{"router_score": "sigmoid", "balance_bias": false, "scale_expert_input": true, "init_std_router": 0.0223, "head_dim": 32, "vocab_size": 8192, "norm": "rmsnorm", "positions": "learned+rope", "rope_fraction": 0.5, "parallel_block": false}
Below are experts of layer 5 (counted from 0) of a mixture-of-experts language model. Rows are named gate (a neuron's input weights, with its number), up (a neuron's input weights, with its number), down (a neuron's output weights, with its number) and show model dimensions 0-127. Each number is 500 + 40 x the weight over its row's rms, rounded and kept within 0 to 999. Numbers have three digits each.
Before each expert's rows: "gets" lists some tokens that make up at least twice as much of what it gets as of all text. This comes from a sample of Wikipedia text that the model never trained on. Tokens count by the router's weight.

# expert 31
gets: "s", "e", "w", "t", "en", "li"
gate1:556470526514492511556473470564543534581526502492504417475461540511500531484601579598489485553520531433519562440508467500508564536468473539488491522535529508523500521460489522521530536497460460490467533508508532482471543479511484520583449435540492550495460511464485514568507477498456497519544552584518483501542460493475524473545519482477491559480545470470429525520504593630494560547460
up1:455462445528484549517507446544462482430544519466463426489485457513512493481471474515503556568519466407503459492463511499571477446508520495448500513451506468463547534438527490519489482434505528495461352495558453530441519450533572506478544523407529533514550492518549478472468515499448522510516499570451505542511515503449526481405527492494506455450513523517497549541507543509478478605454
down1:495509524465528539479541518512508561500617495514545545466473556546549508469488511523601457520490503582448448563545492464553482488491467538504505570478444421489521514432589530423461502502531486528445544474492522540513542509507480498467533503470591519590517450496483467399468559492540501515488514421520480467459500493466500475466453503436500512481508499431455530472484528482509458579484
gate2:509523443554518425522468455527486443473468478461517499434508478492517517510509506518544504492497498570545545563551498510524584506554463438531501441472449448466558470510467548511482455557496543477544525547470504518441507469503516506469507542563494450486500573497574488569476559581486537494439478532533545504523568504450518429533505467461504584463406506526517493551523483519468605461436
up2:537542543470556549513451531494483572531509450521394485506531546504494485543485559455558538435495526544525519423441532529577486491541517444454476426469435504547494535586417470524533466446513473530511555521477502505469520496484512507427574435502503451449530474516509521497515482489457474460459476549453463434466529455486558457521545551502490532451476516498530464423439479524569483500481
down2:445488517492554468609550472490454509524563518480522471511428537509515463419478506448515482568522503444501419458508593504466501558467501433512551501528431501517570489501463516461445606474482477527510521504510485470584544554501499524521498492535531478504532442467567472482504487471442528534480469507540447494525533495473508433491509501538534496489531574550506529576457484396457516476436

# expert 11
gets: " ", " his", " years", " them", " place", " take"
gate0:550543467446537512487463495523434595528526396479507525515476492473465455501512520465509493451537511553478561428462497488558473467493504502454469534425495545561545437429477478533525516482466419489435522505442520455515505532500493491565566515558445441473496512497486469467416517524513485526388546507522512471509522481499458504446487492465580514421515453522503523475491450508527564567561
up0:523446525554417488447483450483484527459500479592547495472530451476499551476521470554490443558455493455552531523509554465480447464453512554563471487516517457524530519462485467483432509506505533470459532483550450501610549517556487587404522537508521484537446476514540471481554571511455475511482526519497396524567456561479565528512535490512477556563498491485535493473493500529508481432472
down0:497437420473443479522439484471432595593441492489523488495459447529495521497484480544508479551452486540453557564486576577513584474514533527483527461563496491517481508475498463526452536508507569555483509473570500428455458568512499472530547517494546456480466503544486467502514527499448464490411522456493561482483464469490557502475459529520582479497497536443515477474459514582537448466530
gate1:513498477511487479551577476541557518510536533520475592499418470506461494383529489503461543478469461480497492523448517496480439461520472604427521572497544538496512512490498427577476492502507495536460542497540508515488569497511568549469496508463476449491481527478423492512446501561492527497479488484467463450489534504527512426467524478640515529535559513419507466456469538528490545528458
up1:461536487484408496483542492497569509514486479506548455440492446546605426528485515484508473506535566460471513436471450506545506465502495469481598506503565488484505525508511392486532544444480479418458503446478523528564459551469546547467539472437475515516498484510513467531493467528501548519544489541466487415505481571497455472490383538520583483492522531475523488521511498467482571553526
down1:525441424455450449601538453531444491501443467467528514479527482484515510466461483484504543503476604486438570527500502544557460479544507569486489559445502595535530489501541527493497485504502511464472535586528431478518588506487551536494514514553514523466604536522534484519519477495458498481487482540544501550575488577448549480570469456509494450496553447499488533514501570460531506500479

# expert 12
gets: " ", " the", " her", " \"", " a", " an"
gate1:440452474598540510494477488473462537509563520531574482465459512466554581543499442425494525522512454517535515571572488507451494505463461458422451556532483441503513501507496554541457425514565553494503507492449534512514470518516479491468519516551540527505421466522451476511562563456551494462487470439540492468499523523500450444633506460466502516474519443489561471483496452464456514483518
up1:431520520464504525495498440513476536532471462525487436506463469444517508566558459504535500504497465562541564496449538498485520519566457559518538425495505455503510536487562452484508436561497499499462412457520522521491550535461553442486523561483481481523561495511515485538485559552567489483543494545466519397505519541481465515516598522495570464560434446541429527492522466425573530504475
down1:543521490503452500506478476443444510468488445450456491428481481477487544481529462468518562437564469530538488496499469463390486559500506534570505481539521540572490494553568515542507471482472552481557493557478453485511507518467415550543561386536493487488560430420515490476529532501507506540478539488428455528500457437506531493516445465509456477463479547561541503470513466467451577450486
gate2:555475530488555429459460482557505493477583480520490509481539527546525504463458546451444477529411609511573553499488453460508431496479506496459520460476513463474499532422498533517430521577478495453538426482523550463531531517553511478510488439522430574530454490479476526559557495485476484563483463499529537502481516522466528522534480510557499465438503487512439533528432498531479528602442
up2:507541493492473486528540513477561433513441526436468483543491480546491554532534491480509457557498533553434496388530573513542519463542514483495429484474527580543461452518518555554501551456458446476570497542500491527446460494504530493501485498500482436516535464501435515480513510450522447493451568535507520567538370475517495473486491556490460600512504564515467505489526551568515524551525
down2:522457466441483462489474569465518565487467450457506510474524485496487557511590527465469490501456400497449523521501529560518502501505481520500521517479481500468500539530568509520600529434470470566584513514447470484488523589516496535540530547516521487543556507518508492475475398535457462454466533458452569539502444513475491498507575536501512586552470508518546499493584488509493487381529

# expert 19
gets: " |", " ", ";", "us", "is", "sh"
gate0:508481529495419485542458397497478452590439499496463438441447511476583562533519459462512471510472485510545483497431488421529498501492556524509440515508461525528586505457481504488465495471590516539533475518529504592508511512494458437523504552482441548504552510443565563420502493497515554471487504500527437538436535491456504527463448564471523516515464438469497507528535497541513479444459
up0:463512472543542542508478530489516455429461581545511470486471543504423484404476444451481460522440587495569492494524459511488478480464500490517496504506527544498399502518447453545483566494454483472491445437499435410540524511558493457523561451455480504595556546460468528515513519578502511486529545508442520412462552520546473446487455497455440493480535489495508500520503519510498464445514
down0:511476495451471484495440565532431512581450507518471493479411487494509391453527534531460564560579483465527474486513492467501582432510446556500516487438473487510469453461533536499567520457503493476437496533481465487523534526506542524476538528511517480496472458479482469518510514468490531466499537391526516566543506477502563536543508466562499499486430533489584513577535468498482501454614
gate1:455480498468449494416467525485527547512461551507568483526456492575546545470465521527494526495591508516544489558419492488530482532558492544653536437454484513459512485461456582494487521442584487508504512503483510504536500501509570463514508494511471481535501474425465417534566482499559421490499515496460519532507512501489503421519504474562478559525519520450449511505485493475557457498575
up1:505468534487503451503523475501452445519492521457429492491484437514523486574469467510497474459498520515618502465454492509539505530521521409538459432459477558556609435528483504436549492525493568543438564471518535406545451520500471544466510494440563487491524505426571493521517570459451493512441503514487510449481502460541525518528453540511557500596502478547519476539514508543473496497522
down1:566466512515556512497494577479507559495504498494514543549529552569568594484530489522549451564501506476528500527490469489563523466522528435488522529524516545596481420530428514441545428504488529537463466531540551490550493521488488457486486505433483527475529554552502485487514523447537506491456482460441544485533596579492397477511535513472579533476548541523522444470504500475487563455506

# expert 27
gets: ",", " ", ")", " a", "-", "),"
gate1:434513499531506578461445496495526452512538521592485526497459466562546480506511470541489519515501571515556473533528558486517529442551504442497487437476537462450510516442526506513500492528510528526458472449509513463441516478481517495509448541473580521521494487504484491440479417583524508476505508529357427570499487567505458464531457539478539419498481589530522489533481513568480568479542
up1:560458468477509502432570516504474462534523484505513509515497523441463544447514518520572507471519486485510479515493486510462422518466523536543444537569470486507470436475500559502468469541556431419552519545463552470491456391596546499487532514535535499460476424553524530502515529542476442497512503488525540511515514488463548520486505530432517581429476492531421484518567401474441444505472
down1:551534505530453497420449484477510536560476557577475524452570452500445500476525434487517480499517482484519535515517493526523535549522474476475515435580486405553462432482530547488538540514547520527521545496505490468492443534483552453433515449497559518606527474483501496501393541516451527503555518450513462450520474524511443494488415397535460502506559531469481487517463496499448555504528
gate2:461493491498537537492562500464458529518486452464460469487473470549508493567451518484451506499512610500526519459536564487540541502501522506453532527471482469479499453458459413535499474488468572451565545477457458466492529525575476517548519478483431454467577535487479513515484520515502552471496437377525462538521580438516465416512518504510430519547437485456473409513492540447496546512462
up2:477479503478550567458487448485458418473504470409489477504494425553476555532488567489484544482545581462530528459571485445480461491490542426444481524554516422547494442510536448515521493477492584458497468497546484478520563472474425481538521506496515470434584547525517522521476488464503536495518516558502465506497615495491464535539431490572449495498523541455505454561504504468499464452484
down2:415474449550502522492556430515438529438580442459485477520463523528515417502454497488449482475542526543538512482596535379479501511525503460478474534486448525571511501511480499485565461531501479507505513566536411485501477476559528534472524481577536498496534452480592495532509477494506465517576573526479527501509435550514499585543457478476473463460490457505491504480535536457516562529499

# expert 1
gets: " |", " for", " was", "3", "4", "2"
gate0:524547501479507417448567466471516469484487532427458501428496523504575446500582512433512531523491541477541502549491500467539426481574535482534531460474515459514513435489498496541499525464499494536447561510410573482505475568531534547479473486508508505526468508510474480541449433545524499508526571512526508479560544483487520499597473551429519511532546551520495503541506493525433493600399
up0:532452531588506534513557461529487486502527469508465567443570520484461516534448440515466528487517456506474543441522451456537492419492474478458476541527529480499478461642434460533525500480445480570516502477474560527450481516525519446517556550458451519494479488458550564457526552513505548512601506522514543387518496516540518494530484482452479525490508480496556516524501512409486479456459
down0:539487491465539455517443415530502529524444454461495501502423515549533521494412427509468471508535460581440505540494534466497507470479431579546453519476463501502461478488439511538483468482506419550506493450558529444514509539539518536464503500550477482554507538492456456516454534540466488524451503487460474499533460460559452467514441536546484515485499444363452539507509524429519533446569
gate1:481442518495557558516480552483478560568555490481490527488535507417515597434504497460454517543471516525453438507471559515523496470475506552467489456519439475564458516532541492470493509458480434434487560539508472489449510486519441468424458531434478517450459497523448488510475440420486538483577506478479519511540494426505568461443526438471503531476535471493478501530567470527536493595569
up1:458556467510603516486580482532481544512498509467470503503529558507552508477434524508492446536572449482550542443423540485596548406459482476572472525498536473535493477497522485504477480481568446501507485477484500530511471472468512448535486488623542486455500517451504534415546506528474468508504460531505466522437555530521529578533453517531486562526488490540497569454488526474438517550449
down1:493479549493473444524513529530489533530567528470507427521548505527544418576540493540456471548512545491559480546503420552467512589536558413478499552533608542475513458502471556510503493520561531527512452440484512450574556502501441490527490493570519480510544494543471534548482472550528504494496512552498562526404617496511495456483519502464469512538531502549507539527453523485512528499486

# expert 6
gets: "\n", "==", "===", " ==", " ===", " \""
gate0:496537542507532503516526463448480483502442561437448553538567489469455480483519499485556496500487540518479424447535453446469575530473506519497524491429439523502455533444526453531446504492504425564467491462475536460496505458474508530446525463456549565479442532507487556438505464475461472435528467502477602448489456515550425537489560559503471502479512499588560550464501444517434515457469
up0:515497449467443578508515507521574559484549450599579513519473536481552530460519472513519558480504507562523545540559527520574482519517484482510470475511516511443519523443456451448562577545509512444496451523509546580451523507512486523505508535548491476503477486492518488580584558523558550520484478494541430489468519513504507526511506480564521548508440525387473456473426506484575528534497
down0:542484544518517579512478522552522538505445466463529544468519596462609578473493508448516501518535509445533451461505477466429450487422481548449447480440463515456520534439549400464564510495472450491498476487519467499477557502582471446493487451454569487460488558519485481519514486479451446518480549495524490534482438478460491478419443514531474562512524499496483470485515433485565527474494
gate1:505423448451536463486539447506525508480517524475497473516454527499511473513485472550550451451453471507444545524511468441474493468449549529509550505520504465524582521490473513483505495473462426426471512456511502470541533531459530532506474564503475496555514559532497463551437424505524469528487560484513495599570542456522484542452502454534413486416390527494533486573551533510510538598492
up1:456538454498431555500520567517471546460492497419506521446526536483517515476462483485474560484468526520519469448528557565496443514493576510454527572503545507466528490567477532509517427429411476512475491556446488528510536484487461419465474459474453514509455526434499521509421515464534501427533467563471462488438548496553482486485539444473571513454537497543514541498463431510519480395514
down1:437586534450518507534446585548575472570511502515510429535522476512516530443502512437492513529489508554476476465424534571510457523486551512494486523499433522447488520443435492423513501562452485493510530515511555543470574493463497516433528497483475446543552517472542488523517529533443496497544439489494476469417513424482534505448488522556511481462407435490475511530449540525505547478426

# expert 22
gets: " (", "°", " km", "″", "%", " H"
gate0:512500458432572544484475513473501492463519512562554513443526558557490501525513491475457462450514564530572458488505429489465496546574471518497476421548396511460503539501484509562468480525499498554476467556519460485486578454488461503487490499441595556497478485521568517497507504478482576535442462470503501609505488455539514489551527461495458579513450518481424510563470547512491460478552
up0:429409504473519481507527488505483450457513503498524440496515580559482466508536432530471519549467532495511425465565503537470521536578486497481545460485458475439472512518554502501423457508490489482512548497509494575538534500478588480520553499506538549495489448480478509492620510474474534490533478485551528460523474453481436513521491538506379581501555507480456487517454402502538459457559
down0:535475538463491490461456525511526489494496573526514448494459486574479489550553547473523564487527465580533470512489544472566414536519430547449459453557458575549424450543518566402475503461479500432466440488539564544532514446470495508455533559485498511495502514554499529570476483456579487549532472513492547520491483438541460586437517494552473503503509480493475459516513566494510492507507
gate1:504535480561496493514421451519473487523505442524510482513500507491551547537507427458481465496511457503500562497542533498481456479417539535562448515579476536523530512507489527496510391592496459474523496516589528512453508586422515465488534473490537563519489446455550516493483546495532485473466469449473596509478454494486539466502465419469519546584541447536448489524461454499561482437459
up1:528433534497524539531610567561518560531555567462463459486492480490467537444504496516543495520506535461474486543436575495499505446440465457506531488525554509537496511524464457461515502457563449484517490471444458448452557471502521517483457508501434503508504562471487561456468477500472536561471416494502519541561459461476577517449431540558425464455537435499514516520485455475445482575484
down1:496587499523536521491490522541463516492562589493509487498445430474499380442483425578496483500552509432495424489482487455455591450446515534469506435442426494496540531457490494427495476508463457487492472452509499455480512476554548539540456472483463549534496527468493506461466570523500487441527487456529463522495533467532421444488555490504531531520496480497530473518478603541499554526477

# expert 5
gets: " |", "-", "See", "Personal", "Career", " Date"
gate0:534551513502459509533506488485472484474463478540466492450546486552491545503589513515499528629568441428533508521506446495573499504491514459522476507526494519405498501481405579482553567491466493438510452541440557454514517496506482498571576509516468470455522483550450528497482453520508527498534503443499540524479501609518490402440509483568531511542526480472511524463507516516568527483461
up0:453524480508467448381480550492463495520514458498492525455498523469502507462462527475522481475407513430538484465572517523517477493544546437500514484469514543561464518466539451523498438432442500494410480520486474492504492541488485496444563567462556542482468545451530482529555522465564479530472503599536475530552482545549508516475517512535430501496548480465532513499568452478421523610462
down0:490588511477484518562468529538566459505486560472501458460585538545479553530547498490513484537493474519512492465529473500487412474515552436483433498461509525468598505560384511457516544493592549519523509540484537495543500418511507468478492523499499503558475551470449369550508480481554527442476429554475496494510480552487541457513463446488483542523515562507502456509506510519526487466464
gate1:504506493498471510512439520533483570547498451499516458480487483496444494514522579588531466552507479573531505393508554531490537461496475542512530536449430487533511500535513463514519541527536568515443573541457549507493491579451521510493536556489489516478428579474441486472519476554473486528456479581509454494435522475403561450491594507492502523546505588487535487538436510472467515506496
up1:549450466532425525474419502481486474521499453515521516592480511519407548515521498507456493503572549545482531502573460480556481489523523515520556518565487449519537516482517479443530534532460480548478449435538527510485464553469523520499509513525457510482421478479502509453516568439519520477512504497463478535524513424458520431545513433532511525446502547500516487524565533403639526459550
down1:454521483553509496527504421495461502504375499554458543577454519463467506494513479526524536429579463521515475523507486437430529532540479459497493549416520492475529583493479418503549415536485533448540451478470524474539474514527531507460527510501563527522539458424485474516503464546477533482451509556491505440490519487516454478564548473586569559487525525530482554534540558482490499450488

# expert 0
gets: "1", "5", " New", "4", "2", "3"
gate0:492449431542497540422550492467571490568502424508504513462544549511477512438572562505536559499436544541475530501524499483483506513520511469528542461509453505472502430451511505464406565494460472421479499428496543486493522454550506444450482504514529496472494529522439504499560468568463551486453495488478448535542507525523479511463479530488465530512436559528498540574515412472393473531455
up0:481540513428490554583534563445469499454593551493517532447462558440497489504599559470509497538499458505573468491525489495512442490514537454430511523541512516557458507532490556524495551497531538525515491538537467489518500499468561534488482470520476440499512439469581585522503526448562551476555527498547475477460509550476475459557483477458566513519502464414525474435467471499567464454549
down0:463549469461479552526478484583598515529530533493510439452569479504478457435440470537542515533509432526464456494529516465503490461510517484536409469522441501605467532443513470504496538532440510506500548427469468522453536490524401503512493527403468476539552532525544418510443505462368541485499504460543491505514509461489501533518464538519481529482479488488549471489544454506488538495497
gate1:432479448447478523535534501542503478495514537607473495471507491486527555579545465506505575522466485493570527469495478443438465528497527536509513460536477543474544539520473413512523498542458542433505457418457453487504507483523550511529483596532494474459515536537563550510440592532512530588494494482443489522484475529533496481489432552458498422515492421523547480511575503502433518476478
up1:529517476473512550499493483436500446593494538560482536502507552541552439571519503515499446498542428506513537503544466486467519526522518463446512513480564476601478497512579552469556459449503568512448449504514506487596484397438475542464524558513501475546458515429546528460537471456442466493511508527551532511506473442507482428544510525429504488466458519494585458528476497493534462495462
down1:479556562554481555426514504494519518527466539499542511545510562544533502542455539517437486485526601477456537438506529553470511560495531482553555517516512515449447389479535543521508494477491511445469549533471554451562522445442532455473507456557562511561494493494485473460485408513446588473521491535460516456543571540488596511466437515508537504491506536546512464543506505481529501511506

# expert 23
gets: ".", ").", "\".", ".\"", " Le", "'"
gate0:584491450506611504533448575528538487516538488476528465507469466542477478528565518563535592475540500547602448515519494533502511477512581506482522494496433474510538441477403477452495502595505428523488490502495462541511419520515514496509468498459510517417568532496536465561577471496429537501520479494436533515492497468482531516516454467480560496485510496508475469488537510451442504569475
up0:517463469583518533423461443445573475509561490456512510512541519546470498448504504525493481532584550450515562507512516496394486508482438526557501483491516611446426538461510503507507460468522488498520477520464468478453561516492504513478526538508455555501492449497551572509482451454511490505565525488513568592473533447510528501466463520515514474511484564530446584512558590535501561477515
down0:480485493456499494465427524516471555469474487510502530561435509525526509442461579438447486455499487475530412524486477532509560485532467495461493493504457479513495517463523407540570491404500501552517524512532490468533485438436469534505579480476573447542520464479470505527521568516494504479559569499511498430531444506516479461440567475528511498532460514435460484421497526432554393463468
gate1:543492513535507409489552455490481535503548468486435503608501520519456410394481517511543429512543509502404485552521489489459503470481507526499483443482471454430527500509459450481542537485488476516451454570451494506541479475458492565511540542468505474451467527493537498551531471520434523498416460432512489497500478466521448463494479505504518524465508517545478518547489497420460505488644
up1:501466536454476472511518500508425469533439487415435461526555480505515537472485509576578426480525443555457538465522525524495527480408513453444501479495482426540476593611531502534462488486440483563487509506488464475499449409499538499444509519492552471530496455513515472476465479517449539436464530390492463462523455443460540466444478486474526531497537520490542482526491523455505518540527
down1:501491472515527536541472468480508500548519503476510508456547502504536411459443468513488528487445473513530453530601487519493593537565522478540526522461415461510499433470505569483527491475482468428500393486480496503513514535467530510465548503499467443506506495497534501484437509447547518602498431551487484549544440584537454413488479464464442470484506461522532458482554496542489418556540

# expert 24
gets: "on", "\n", "an", "mer", "ang", "ur"
gate0:601499524503507523578513509472506556472529508531547595480456481516468545445496485562491496443450537447499443438553549473546492529555567581477592459522505454486491504487417569501474574475430530475491511462542520508507526523493555528494519525513486513468520454405494477540526498477518495525493540432512513456508509427516423472502503440516464503565531504530480498469474491556536573561545
up0:485535492570461475500523480457460513523463460450473446527497484512552524489458426484426519471546514537493523477459518594502522476482497463530452488505433486543487422522536474469522510510560490459517508482505443499564447495489472619459494550425573525485539497522532471458461500545481512510527569449568448431516587519531525542489464559527412576489418456484494500505533482512540436491514
down0:470505547429475494473427502575546482511505437537512463510485453512440501525477498531497485507518600507534546538405491544548407470429485497535527575561529459481444498515505428497529424504538493554501477487513492521463530537410440544504450531467458470526454513552464555505514541500497553480505505482448517614465528530502554524501551534442550529517461459489531477561462474534478517528535
gate1:569464488581542491541436552527497543479515451481518519559507557509491445444538515465514534513472450507478519555441550444426479399470530529415461535564507495457531480527451521553537501494529496504438499562478561497456489506522542448510552452521492522381478504496494473485513557502490490458537537525500589507568517496520450480479438428494480551520538498496492578481504441509502476516572
up1:517495512518494452492415519506498525520551437452537486512547509472477558440432491487450585540504513477460466469565460468448511428497510559511462447506531496550496527456503525483509536552550424514474502554472433522529558458484510467471466492472455536577584478459511422498487480515413507503482492549581473519495509531495549441550484472447465581459534519532504561459548443554539542551498
down1:507565456533469450527464522441530485527549538404460433452548457491571478500571514502467531502533540490513498482556508487477439426445445472434464481527464459558534550537550436399532504473494534461513514545582515477451514457500492532494506475505499479472485498440479472489485522445499485451524492507391580477455579511448446500548485525510483572476521510517541445477493510528530454544466

# expert 8
gets: " in", " on", " In", " of", "In", "'"
gate0:526416575543433468426439470515470462427477463489467496468503419477539481472462505444524537470425527524524442504455534475474479461485503484472485490524479553506469493375518483450544473547471536477513475522501497587531501506488517455455504477500516492454553487512614462474453436467534474449497545491567430488555545560459475518436446523548477517503484536502505471452469496449561545508489
up0:498490518463520507465460530514521453493487467513528459548428508479493528461529492593491460512464521500516444526533528487520519515549580525482499463500495454531530444542491507538536481417455529439515547509497569497404574522528540579426498488461482572527450447578505551528477539461497599399479514531479552452425509492527532518454575480485449515445520536520557445470484537524510527504486
down0:432527539507460472457414515520484462469493490435563498412529439532422487491534499469526519536451536482473535462501521510564484565527433502473493474475545454480547518416440523513524498499492586438489513491513559475487508546543526520538458565460507503566510495574514543485522453431498497560592453447498570485478514483530512549507518544528518447486579491469474449545498489505441452466570
gate1:497542527518509486530516443451526474441494490485423482495491531498599524537553494526528506506492510511578481493557414474544537524542541444472459473511545506512501448559520515509453556496545441522464476457478457461409521443455469549582469493539529477437559525483516523446510583510474523554519497471563599479470508507549496529559459512456488511424469523500497417509554514467410514467492
up1:490470488481506426540486522522416552534520545465489490550500501470478514531465482528470586504577484459500460452456542516514506520541549507523412541519515479500495521491544518534556457494501485506423518469485494452438576430549497440470466521517615489500488501512490546455554509435501526497543442499417460460588511481494562476547533566529491526508506479514536495432588468416551500460520
down1:494445497510483548559586458484519443457563472507529465492529516533477512534505475535447467484514554496557465448512544456565523479454458421520487453489485464512551475457552521538467554449460477603526442527473457526469476548434576499502486456465545522528459538515466455462483496505422549536492473510467500517425437490475522493498439455492522456546485531615486569558504534459486435491480

# expert 17
gets: " of", " the", "1", " a", " their", " his"
gate0:489492548477492463504520481509511517546474494527484468561481506480526461435527465499482483536552456531504496532535463574540486450475611462560485563535418466526482532466569461472465429528515502492492552472569473504466445558515466444519599517522500559482474502448416569445542546497469533493479555499495445438565527466537518534486506499418468488514474438495539518483440458490503421502574
up0:534405524519513498479530496494483570421444476472495488463504507469522533463442525479491457466573458510531525542510485502420433465507469559568508504531471511522510492512501423463464490496493474502523472412496486493518448626456514453502559561481448554591515578465453552540472476471518544440561542489518437490505567551491515481510529541485487542475478512440404554492524503497479510502455
down0:485481475464502506527517512480533449511500529453523547528492520477518538479582544474455487558514515524487520546569515513469507533557359454513473459432484495527445494513473496454486503529500486599481565490466412525522489495516566493504554515548518492446476463462549435483548533552415575607519550443494499524517462510560525482435472505501507509520467555548459542429498459543436526494503
gate1:513440562498508464547567545536472499514501538489520497520504502486507526464524452507510482494509579496507527533497554477448545479464508563491513522472501451476462536438518479542441521444504476479579497443484497516515438493495497516509448463481542425546472532514500459442476497603508527481440433480459469470424518452493531563442513594498584431548454557524547452575472428473538542543574
up1:437547485541526396501547527518512570429526510519531483556460460500535433510546499594528435514510453477560499509505500436530487483578483608441464493449526508541495548490484547515482547472552527471576523533404441477505458477517490471513535548497490459509467536473506507497533452569503506503534474450554555508473494509479452433473486492532544477535499496548533412464519480465451443459460
down1:477415521522544512549484422485505526545493420485553502485600506519482543479498493509553473440453517521492506507526508496513424537516488516505475506510501526478414488475452498519451453578541441451416501481475500467505529525551500466473585448487559468509495556561551521455534593489470434465467495529423469551428532480445536500543592511454562490452485519485512510489534470551526476465546